Experts of a small language model.
Size: 8 layers, width 256, vocabulary 3573.
Training: 857M tokens, 6540 steps.
Below are experts of layer 3 (counted from 0) of a mixture-of-experts language model. Rows are named router (the router's row for the expert), gate (a neuron's input weights, with its number), up (a neuron's input weights, with its number) and show model dimensions 64-127. Each number is 128 + 24 x the weight over its row's rms, rounded and kept within 0 to 255.
Before each expert's rows: "mostly gets" lists some tokens that are sent to it at least half of the time. This comes from a sample of Wikipedia text that the model never trained on.

# expert 49
mostly gets: "–present", " century", " September", "eptember", " July", "ruary"
router [119 131 161 154 120 108 101 112 165 180  72 142 122  83 143 151 109  92 130 118  91 124 177 102 152 136 115 108 125 153 135 169 131 181 126  79 140 146 131 148 126 132  99 136 127  96 146 104 118 169 142 110 174 166  77 156 157 130 132 120 104 105 140 143]
gate0 [100 133 130 100 138 125 154 129 141 135 164 110 128 149 151 162  72 140 175 100 109 105 159 151 150 100 154 109 117 150 157 153 145 152  97 123 112 115 119 114 131 104 159 117 112  80 167 114 181 129 133 136 104 143 101 130 140 124 118 151  78 135 166 139]
up0 [101 149 170 123 144 154 140  83 108 111 137  98 141 139 154 138 105 165 136 146 109 117 127 166 161 131 152 108 129 127 134 139 104  83 131 126 111 102  98 124  76 111 103 105 113 112 150 216 140 106 123 150 155 174 127 145 129 162 162 130 109 171 104 126]
gate1 [127 144 116 150 120 126  99 124 130  83 115 136 151 145 164 116 137 158 114 137  87 110 139  90 124 150 174 114 161 101 147 141  84 152 126 119 116 125 163 112  94 117 120 121 170 100 139 158  90 155 108  90 112 110 119 139  86 148  95 127 113 133 134 107]
up1 [132 133 110 135 168 143 120 142 123 151 144 121 160 118  83  81 129 120 152 131 123  98 116 160 142 132  71 172 157 144 104 163  86 119  98 166 145 126 167 140 138 171 143 130  87 142 140 115 126 145 141 122  97  85 160 122 165  98 117 107 130 160 115 116]
gate2 [ 91 123 115 154 128 140 135 112 108 181 105 128 162 130 116 114 141 140 138 103 124 141 117 129 102 126 133 102 123 177 160 104 148 125 153 129 108 129 113 118 128 151 155 141 102 125 115  83 133 115 132 120  94 174 122 145 172 163 138 117 150 162 121 121]
up2 [127 100 102 141 118 140 136  96 139 176 130 132 137 184 107 103  83 180 145 150 103 146 155 153 136 151 153 109 132 178 160  98 150 152 107 125 123 179 128 179 139 182 168 144  95 134  98 126 148 145 144 133 134 116 106 154 123 129 116  85 104 133 127 145]
gate3 [124 113  94 145 111 135 110 103 131 150 142  95  74 119 107 133 135 135 200 122 131 127 120  94 146 153 159 149 107 150 114 156 130 164 109  76 145 130 106 114 118 102 123 110 170 111 114 144 128 162 124 144  97 181 145 184 170  92 129 125 139 166 154 152]
up3 [131  99 151 124 137 156 147 149 113  72 117 129 122  62 191 128 124 108 113 145 141 146 155 165 132  95 178 149 130 105 103 123 119 122 132 124 170 137 147 136 123 139 136 151 155 160 119 167 116 119 113 168 145 126 139 116  88 122  59 170 144 155 129 131]
gate4 [125 133 115 107 148 132 122 125 119  96 134 136 146 115 151 203 113  92 152 135 105 158 127 128 125 142 133 126 104 133 126 145 154 111 135 118 136 162 140 132 133 139 155 104 133 144 124 103  84 154 169 141  97 171 131 129 140 118 164 130 197 139 161 148]
up4 [ 94 124 118 105 117 154 148  90  84 115 121 121 120 161  98  96 114 138 150 131 135  89 129 153 161  93 124  93 138 152 156 137 123 104 137 150  96 132 122  89 154 100 182 134 110 163 152 137 122 130 154 153 116 139 131 125 182 119 103  79 164 115 124 114]
gate5 [134 141 115 133 142 176 143 102 127  98 135 144 121 117 145  96 167  98 166 136 137 142 118 116 143 112 134 127 110 147 105 131 168 170 142 111 126 159 154 115 147  92 131 119 147 164 130 146 150 110 132 123 110 121 157 108 111 121  98 103 112 138 128 136]
up5 [123 124 137 127 150 135  96 107 117 102 146 151 111  85  92 147 100 146 113 120 179 143 112  96  99 121  86  99 110 147 157 115 144 104 124 133 110 131 137 147 103  91  86 135 119 118 115 156  96 130 124 138 134  74 142  83 145 155  82 116 149 150  94 103]
gate6 [114  83 131 128 103 140 126 134 119 152 144 161 101 111 153 108 110 121 115 104 132 113 140 145 111 116 124 103 102 126 127 157  94 116 155 156 127 103 174 178 126 123 110 143  75 124 137 131 133 129 141 138 102 151 108 147 132  82 124  67 144 126 130 127]
up6 [148 146 125 136 118 118 144  95 120 112 147 152 100 104 150 143 127 119 142 145 160 131 158  78 152 138 107  99 120  88 121 152 137  84 138 153  85 132 115 115 120 171 149 145 130  85 146 104 187 111 110  93 135 124 154 138 139 103 121  97 145 136 156 108]
gate7 [ 90  91 143 129 129 145 128 136 153 136 143 125 158 115 172 127 112 123 152 146 152 125 117 110 141  91 118 128 163 134  99 145 112 133 137 149 131 119 134 178 144  93 127 109  96 121 126 138 151 119 137 164 166 137 126 129 133 144 166 126 134 116 120 138]
up7 [120 137 140 161 133 119  96 160  81  94 111 136 105 145 109 161 120 132 138 132 127 102 139 111 164 171 128 132 114  81 132 118 166  98 124 113 128 129  99 143 106  81 118 111 180 105 114 135 102 158  93 163 140 128  84 115 109 126 154 153 127 120 113 122]

# expert 61
mostly gets: " September", " January", " May", " October", " March", " August"
router [126 154 133 140  83  82 105 132 131 115 121 129 122  86 133  94  99 123 135  86 107  85 141 124 108 157 147 117 149 152 125 181 102 122 100 138 137 148 116  86 109 165  86 123 136  72 181 122 132 149  76 110 140 165 116 136 164  64 127  81 118 122 105 150]
gate0 [ 86 115 124 102 107 114 129 139 157 122 156 143 100 129 196 140 128 158 145 135  93 146 161 152  88 116 127  97  84 118 126 102 161 115 160 119 120 109 110 109 117 125  90 118  97  91 183 102 118 116 142 146 158  74 156 111 109 118  94 134 113 113 128 146]
up0 [ 95 170 148 155 121 128 107 155 168 123 140 111 102 120 143 113 131 101 122 163 162 120 130 133 128 100  98  84 123 155 124 113 149 112 136 136 133 108 127 130  90 150  99 127 101 145 163 150 121 169 112 128 124 123  82 136 102  73 169 142  94 124 101 124]
gate1 [146 129  93  75 116 122  83 116 131 107  81 117 114 145 155 126 160 110  85  81 128 113 133  91 143 144 141  83  99 138 155 135 101 157 110 149 151 140 101  91 123 142 128 115 125 116 112 168 139 126 118 123 149 166 161 144 154 158 111 156 129 129 116 149]
up1 [137 152 124  97 132 108 143 137 122 149  98 159 125 156 144  54 129 126 172  75 134  83 104  89 132 101 127 152 169 104 119 129 121 129  87 131 177 141  90 113 115 169 121 138 121  93 144 114 149 123 114 150 155 131 139 109 143 104 140 161 145 129 128 125]
gate2 [ 80 119 108 126 138 104 106 120 125 131 140 140 153 108 130 144 155 192  71 114  93 100 143 153 128 150 127 148 141 132 123 123 137 139  79 144 144 130 135 118 132  98 110 101 148  96  96 106 125 104 131  99  94 115 134 147 118 131 124 118 145 147 144 130]
up2 [107  99 136 169 130  99 116 129 148 154 145 103  97 130  98 120  79 122 118 133  70 126 113 145 120 154 114 147 135 105 124 140 150 125 146 124 123 124 129 136 152 141 165 146 129 147 124 103 109 143 122 164 101 152 181 118 119 130 117 103 127 126 117 138]
gate3 [149 148 112 153  88 177 122 119 121 114 114 123 144 109 156 154 128 134 137  82  72 102 180 122 127 106 167 128 122 126 164 160  93 117  88 134 157 135 148 139 129 124 136 140 150 107 109 165 129 144  99 146  94 151 132 145 167  94 159 123 157 151 126 143]
up3 [172 151 117 152 127 149 134 100 131 150 114 156  69 132 104 108 103 100 107 105 121 165 101 122 105  63 116 125 117 136  92 137 102 132 112 157 128 137  70 158 118 129 155 129 153 121  99 163 125 101 160 130 145 140 131 109 156  97 114 117 130 114 129 100]
gate4 [ 89 115 121 108 148 132 155 161 112 166 109 163 149 133 120 123 116 108 176 157 149 143 130 147 113 160 136 151 113 155  85 131 144 138  97 109 179 146  81 110 160 119 120 111 142 173  82 141 138  94 179 155  92 142 144 157  85 138 140  94 189 118 117 136]
up4 [162 121  97  59 119 128 137 123 128 115 148 117 129 140  81  96 110  94 137 117 125  81 160 162 144 162  85 110 135 168 117 120 147  79  82 142 115 115 175 122 171 146 129 133 135 148 125 142 125 149 167 158 100 112 101 176 165 112 132 136 135 135 132 115]
gate5 [146 144 150 143 122 123 115 129 107 115 155 129 135 110 143 130 150 119 133 127 175 102 135 106  97 165 113 110 110 112 105 161 140 116 134 117 141 158 132 124 148 130 130 155 153 103 142 123  88 176 127  99 114 134 163 144 103 146 112  66  85 182 130 136]
up5 [113 164 159 133 112 117 136  80 142 152 161 135 112 158  93 132 132 125 164 124 143 136 111  91  89 141  84 140 130 157 155  99  95 127 178 147  94 106 102 132 158 154  86 125 119 133 161 123 115 114 134 143 119  82 142 124 138 160 131 106 122 181 119 165]
gate6 [ 87 152 142 124  91 142 141 174 124 122 103 144 119 114 126 116 153 151 120  97 140 117 108 135 121 127 126 105 145 115 102 142 125 150 126 114 127 118 139 137 103 141 108 145 102 166 121 129 177  90 124 125 160 173 138 106 136  99 125 146  91 127 117 142]
up6 [150 153 124 135  92 125 127 108 125  66 160 143  70  86 116 138 112 147 141 127 118 104 124 164 116 128 143 160  99 107  95 138 172  88 182 129 116 126 146  97 152 135 143 159 113 134 126 119 151 110 136 128 114 128  88 114 150 136  93 121 140  79 134 128]
gate7 [ 94 137 141 120 127 126 113 141 158 169 123 123 114 100 178 162 148 154 117 154 149 138 113 148 121 160 127 125 140 156 103 175 145 114 121 122  91 119  98 130 109 173  98 118 130 111  72 148 137 132 109 139 144 116 126 148  98 108 142 131 106 127 129  98]
up7 [147 121 118 131 142 135  90 174 110 132 134 144 112  90 132 152 105 116 162 153 146 162  95  93 110 107 133 106 122  75 169 147  93 152 143 156  78 146 135 132 101 117 130 120 140 140 145 175 113 155  68 160 124 160 157 101 106 142 107 134 120 150 122 137]

# expert 94
mostly gets: "==", " (", "===", "(", "====", "(s"
router [ 72 122 176 156 135 114  87 119 157 138 108 118 129 114 162 182 121 114 156 115  96 143 145 119 116 142 119 109 175 126  91 119  94 185 118 130 124 155 107  99 114 134 126 139 110 102 124 112 151 179 111 127 124 133 101 155 107  94 136  95 139 105 144 152]
gate0 [137 137 150  97 163 147 134 109 132 175 130 114 127  97 179 108  92 164 149 157 113 109 135 148 145 146 162 116 128  96  95 118 188 127 125 114 137 138  86 127 152  75  90 109 132 138 116 123 105 117 130 129  81  90 117 127  66 118 116 137 118 162  86 104]
up0 [152 117 149 108 169 125 143 129 128 114 150 147 137 121 181 134 165 129 122 123  98  98  94 107 115 133 101 131 146 109  93 123 170 132 145 111 147 114 124 157 105 133 118 125  79 126 142 126 138 173 157 101 145 104 110 172 131 152 129 157 142 136 109 145]
gate1 [100 154 154 116 126  84  89  82 147 107 108 100 146 115 155 166 173 157 136 142 127 114 109  78 137 131 123  89 157 123 142 146 111 106 148 109 149 130 151 143 139 116 105  99 113 119 133 128 143 127 103 112 117 108 114 167 124 145 118 153 135 160  93 140]
up1 [117 157 138 147 126  97 186  93 132 142 118 133 130  96 155 127 115 134 109 131 117 124 165 123 138 145 100 132 114  67 115 133 104  92 129 135 132 106 113 168 121 142 165 139 124 138 108  84 134 133 128 128 105 115 179 152 157 150 153 178 117 138  94 143]
gate2 [ 92 126 107 110 114 139 101 115 158 147 131 168 118  86 120 126 100 167 113  98 130 111 141 116 170 103 154 142 197  95 127  90 129 180 118 156 143 145 139 105 137 150 124 130 137 133 133 159 143 112 135 160 144  97 155 137 153 148  91 108 143 112 124 114]
up2 [111 136 113 102  72 128 155 130 120 126 124 140 117 156 143 137 163 174 136 148 168 172 133 134 121 125 146 126 119 145 172 116 121  98 152 129 116 109 147 131  96 161 127 127 135 120 117 114  91 142 148 134  94 152 125 174 142 163 138 116 115 113  96 111]
gate3 [124 140 137 157 116 132 126 153  86 138 133 140 144 139  93 179  97  75 129  98 157 117 168 156 137 114 153 141 119 125 122 159  89 100  67 144 121 148 166 125 127 154 133 135 138 135 120 115 133 144 140 143  77 176 157 124 161 112 137 149 158 113 166 144]
up3 [148 115 133 147 104 127 113 155 111 172 104  95 165 117 116 140 117 112 132 103 135 112 137 109 115 125 111 130  65 112  98  82 147 116 123 149 151 115 151 119 123 144 140 124 133 166 127 166 170 148 127 142 115 134 116 114 118 130  83 133 162 172 151 120]
gate4 [101 124 119 161 106 134 101 163 155 130 121 149 125 135 120 137 148 104 126 111 128 138 146 118 118 140  81 144 124 134 114 110 115 128 123 108 125  88 123 130 158 119 122 169  84 134  97 137 169 175 146 146 121 132 105 162 110 119 122 114 159 155 132 111]
up4 [ 78 103 101  93 105 137 106 130 139 116 122  96 113  95 114  81  87  94 147 150 113 117 162 126 160 131 121 101  87 161 162 138  94 125 112 100 133 130 179 105 138 121 143 134 128 114 112 106 127 147 151 128 115 109  93 117 173 138 106 108 139 139 130 102]
gate5 [109 128 145 131 133 105 122 147  98  83 180 117 138 155 150 144 125  91 161 170 146  61  91 127 122 123 130 126 110 167 112 145 129 153 149 161 132 128 174 146 113  89 160 140 136 158 123 104 143  92  81 128 139  85 140 145  90  88 151 158 124 121 105 116]
up5 [103 137 169 135 153 122 109  80 114 142 100 155 134 123 117  77 102 103 165  76 178 158 129 101 107  95 132 107 105 132 149  94  84 117 129 115  87 162 137 156 157 121  91 129 126 113 129 124  86 170 113 132 131 125 169 158 108 165 126 112 172 157 174 120]
gate6 [119 117 174 119 103 126 114 127 129 109 138 141 123 136 148 154 117 144 132 121 132 102 149 155 151 124 119 116 165  91 125 197 111 147 156 150  90 146  94 155 116 155 105 154 101 128 163 124 135  97 173 154 145 178 116 101 102 128 187 147 130 134 142 122]
up6 [143 157 136 146 119 147  97 114 114 149 144 113  88 145 162 127 130 128 116 153  75 141  72 103 104 128 135 126 132  89 131 142 139 116 141 145 103 113 135  98 157 105 115  81 156  99 100 124 163  83 133 133 106 118 105 161 136 131 122 108 123 128 169 154]
gate7 [147 121 160 165 183 137 129 114 133 115 108 129 135 100 134  83 134 121 125 122 133 121 119 120 116  77 105 114 101 135 115 146  84 172 182 116 181 146 119 132 141 123  94 130 152 169 140 126 180 110  91 140 131 123 140 121 125 101 119 129 106 160 122 102]
up7 [108 142 125 157 137 162 147 160 130 149 122 141 152 137 155 159 111  96 125 106 117 127 148 103 107 152 124 138 139  96 102 117 108 123 134 125  97 161 130 160 161 123 136  90 140 116  94 155 133  83 115 186 126 130 163 107 152 154 142 165 128 116 153 104]